Experts of a small language model: 35.8M parameters, 128 experts in each of 7 layers.
Below are experts of layer 5 (counted from 0) of a mixture-of-experts language model. Rows are named router (the router's row for the expert), gate (a neuron's input weights, with its number), up (a neuron's input weights, with its number) and show model dimensions 0-159. Each number is 500 + 40 x the weight over its row's rms, rounded and kept within 0 to 999. Numbers have three digits each.
Before each expert's rows: a language model's description of what the expert responds to. This comes from a sample of Wikipedia text that the model never trained on.

# expert 18
It responds to: Function-word pieces. Pronouns, relatives and function-word pieces such as which, who, they, other, those, plus wh-is-ky and oddly split sentence-initial words.
router:543450493493466527517512478477380593497485441478537533584402504568472519507507548453468488503477446464544529541472400507418493503520540513495559542546436536491473461557501501501407499446482463509544501484540428499496527486489490470519450467514539464477524454516582407459408494495544511588472521508538493443428518561502538478487507457518528488565489511530517484440506481526551483520480461562541522524472503471473503427501509469569480461523495405521471529483529482522500514501492508
gate1:530481470584487446516539532464506495483511418479571447528568456506474455498451446541466556526531537515494519491520484525474454524493542444530482526461612471563508494410490509479456534521563494542450521473526495509569494478451536490500439484390528509518494491522509539506465525534521450506476448577403461552523499448537489461455464471537453566491564537410518517503500491512498505555531527476592487547513523548472494518558496522540442510502486474422514560480536421502527560453469483
up1:477500429477480458510476562477434486440584511476491466523538494505427475493438559524514548495579547477551535507494547417479549518509539531572579513442503478500488386492533492554528505459536557516477463516549422526517469457457583517504386485493442505456545448579552506516467511515429482487489532456476501533590453493519503457467525479481488468496520545519557518507471495522518486528509471491575494449499534442489431515520472575506467527529504482411530492542436485537505473487478511

# expert 11
It responds to: Consonant-cluster pieces. Inner word pieces, especially r and clusters like pr, gr, tr, after st or ur: astray, contract, current, terrorist.
router:458464460531412506491444513456515450462502452523502518465425467522497508539518486512483424578501567492438504521521499476514525403480521490528543467495428554520570468485500527550517483518511489548491517488438435517546489409452455451544463486429427464501492474510530482470396494563540515474490557453543532537515529498531453410478498461423407528522502532509488473573460451477467506509488480546516457475541463513457535553544499538558554478407516531459517487481524491512482518447503572
gate1:458451497532431517527479524502456513439528492515543568500492462569490523517580542525540577532505494460426443512540558531499517482606519462493521510448514442487455515524532495474525504486443510458506477453470591471452493442473471488534433477492553511563515533492484482527515531446447547461547507481522532505464397441466516498540491618476528535569441537485524533534561508506522453476571554464536443448486483472467536480439456549498448553467523564452484463460558465478516516464474493
up1:514446520559512540568451468504449438469536486495441499524487479502441493453499516490501538513540460504527483528536519555524488532545459593483465563501539551525473398505427411544526520516505445477469522496542533482474550502549480481482554511545528447539410458566446479488572466519568474548472501520514463489430549480457527465474469542479467498557497507498494431442584528500481554472565428483552478475491492512460483440498570496458479494484511528429533498602539445506569504502465460

# expert 58
It responds to: Suffix endings. Word-final suffix pieces ent, ion, ation, ial, ual completing a word, as in conting|ent, argum|ent, Consecr|ation, individ|ual.
router:527533483514470449511477578505477507501456521445526535524510515494568473485541490510581577465475432486496431446521516530475517537521394457438443483466525494558528505507508547461577553467429536534499464555419503475467477455625471536444504482491524502535556468517448523515553550441494458504472418501450468544459437493488521510515607576479510491524442548532507523463472496474488476493528483510529526553551538495472558434536532541505507467481505544450498530505420534478490511469435497
gate1:513386432491454480538479504546563509536516459494537517435452519484503469527483431484529383507505486454463517495429471511529532516547474478500497513484514497525545536512550492463489518427460447483484455565427581503518541528533496412592551514565507469490569558453479535495516531492572506462496479489409478555487573515462485590509496502517484492602523476461506481521494508478508483456518443519486524566504475477439492473467450511466497546428564471522457429466504485450496481531443493
up1:538505512458532434443512508479485456512505542525525535550446427433523490481442498531488507529515522473533479515535499537539560515505465454516498512588553582511512498484535541508505603490470499510457528535564558464520505480479479531484576543493537507477479494512507468526446507456543511418528449493479433541575496535468522538520573543487484471522476424466524507510501485466531510537535444479493520470593451501406505508564517506505436460540604442567532506499521383463537468530584543

# expert 4
It responds to: Word-initial lowercase m/ch. First piece of a word split after its opening letters, mostly m, M, ch, v, h, b, as in m|embers, M|usic, ch|ronology, v|otes.
router:550435530531498495514491573485514540501556482533441556486524504445478519506424514513453553490491596531450583477530448500497544412528490456519503444485494421532466493518520441524556450539481447536426479502551411543437533497498556513535439459446473538494507483499574456459502503545478515439496538480544513479500409460497487471555518473515492496490567439537520477550509436465518440510463465469478464498501529454485404553519478562523495404502528540520494528502508521481463484563484571
gate1:440453433539496497558495493432428488505502514508552506454479509465493447543516527512521484444529517406425478519505445494527534495479469473505505571550444494509508534467429460456523539441501529434482457566537502622524550509462503473584505484442432472463478476512462474447486442553471537518495490537465441535543447468423473558505517453506516549469536554444496471478420540557558502469472545501500539460544530531380476455475540485490501514482476489509481493457460504483482476500479412
up1:496528511562518479489501511560492435495492618464529423571512471520470515578462501530419477533487503527528486515500568515474476420464584546538487499409501486445439471526501542528469531550474461480496533469543522454554495501498437555474475497558504435553442541472490530542492452503479525507544482522509530513483498451555547453517480475480526564523535414523494523496515507450548497594483447515486477499525473512567461507500538477556472468491523471418524587532496495545571594538442534

# expert 8
It responds to: Word-initial pieces in headers. First piece of a word opening a list item, heading or table header, such as Pl(aying), w(eight), T(otal), rec(ord).
router:546508431532469502427531575484541526441484496565405543513485463506472531530458525523430475515496577536439533485540453531471517394474504497544484440523490475493575520522561526541507505529500582498440511515541465549494464478516479487515428508444513511468541491439551486525487473526495467437512504491505468562477520534524488432533541453501472503491557486558524450587464477419492522565439491467523432524449407507532437564515494547484521489493538564518537530465504442537458455551518538
gate1:511483502480526468497517457546478516522537512520491491513500586516487521454567553509500499445511526528471492424472460524455466558458591469527488468463411509440501454479504509478541515540434427446553515469507512509441527497526518485541515476505558486438494529420500447476478506474439488486445518503485468514431520549460504471443544493532449566517468535478418553511494481447493478523516521434419500504537371474586501484440461515431458466482558448446436484435569536462477499483440531
up1:558459514517436493510544459598517517466454485461517536522523496514512512545510530476546519542516544530510530437491399521518511487429487514496519515467545476536523581478459448566534445480484462502535498433535476513519491594464488404543505493498546550481490458497526530468539488472495488440509457470471471469504502427512428484515490487461496507424421525519369412516454458448551554496529564434496492537507484499457538467471501507462514448560453496445487541470524579481444483559493554

# expert 57
It responds to: Word-initial pieces. Early pieces of common words after the or a space, like n, w, m, num-ber, gr-oup, sec-ond, plus one, two, part.
router:471510474448609517499473472522487476444507517477482519513480490537531505490531446546507520532544453474605549496475504522460502432537441451532497462493438487471570452567495457490531506545465545491528502558423482470483474471491503546521492489490497531554545488474526396532408490441529494516482527478517537506488485528527535466579508565511520444515486514552458452472482545431514504524449472528621531474538572452468535483451488486482563485460460548398532439437540453458443531505488533
gate1:488513480535498492513480582565522506467421499480506478533495482468444464434598537469473474521453478566500491505468575539456454523511532531473456545537528490508533549519516515537480499398533517511529480443488523555516476474455501481529593485489452546473551483445507518506496539497537567596553476644482537490547457509414503490530506476539527486523520494466495448476519470510503554537527453455451533484482495474426529468451458473561604573459578457499503540487506442523496492506496543
up1:514502513464459472404546474489416455499500491527517581520525511469467480519604398492572491555532451483473483494492464522492599543479524496430554550556505589495524496552458520534453622499481507418442490500457509475453570539489521451546513438508503489494458528488513435492458510530511523493531552474562500520512521472594524525477465533466466503495417476555503517570498460458521477534501480566582475501513469521501510501572551495517494527507418495503469488511478462477500511535502452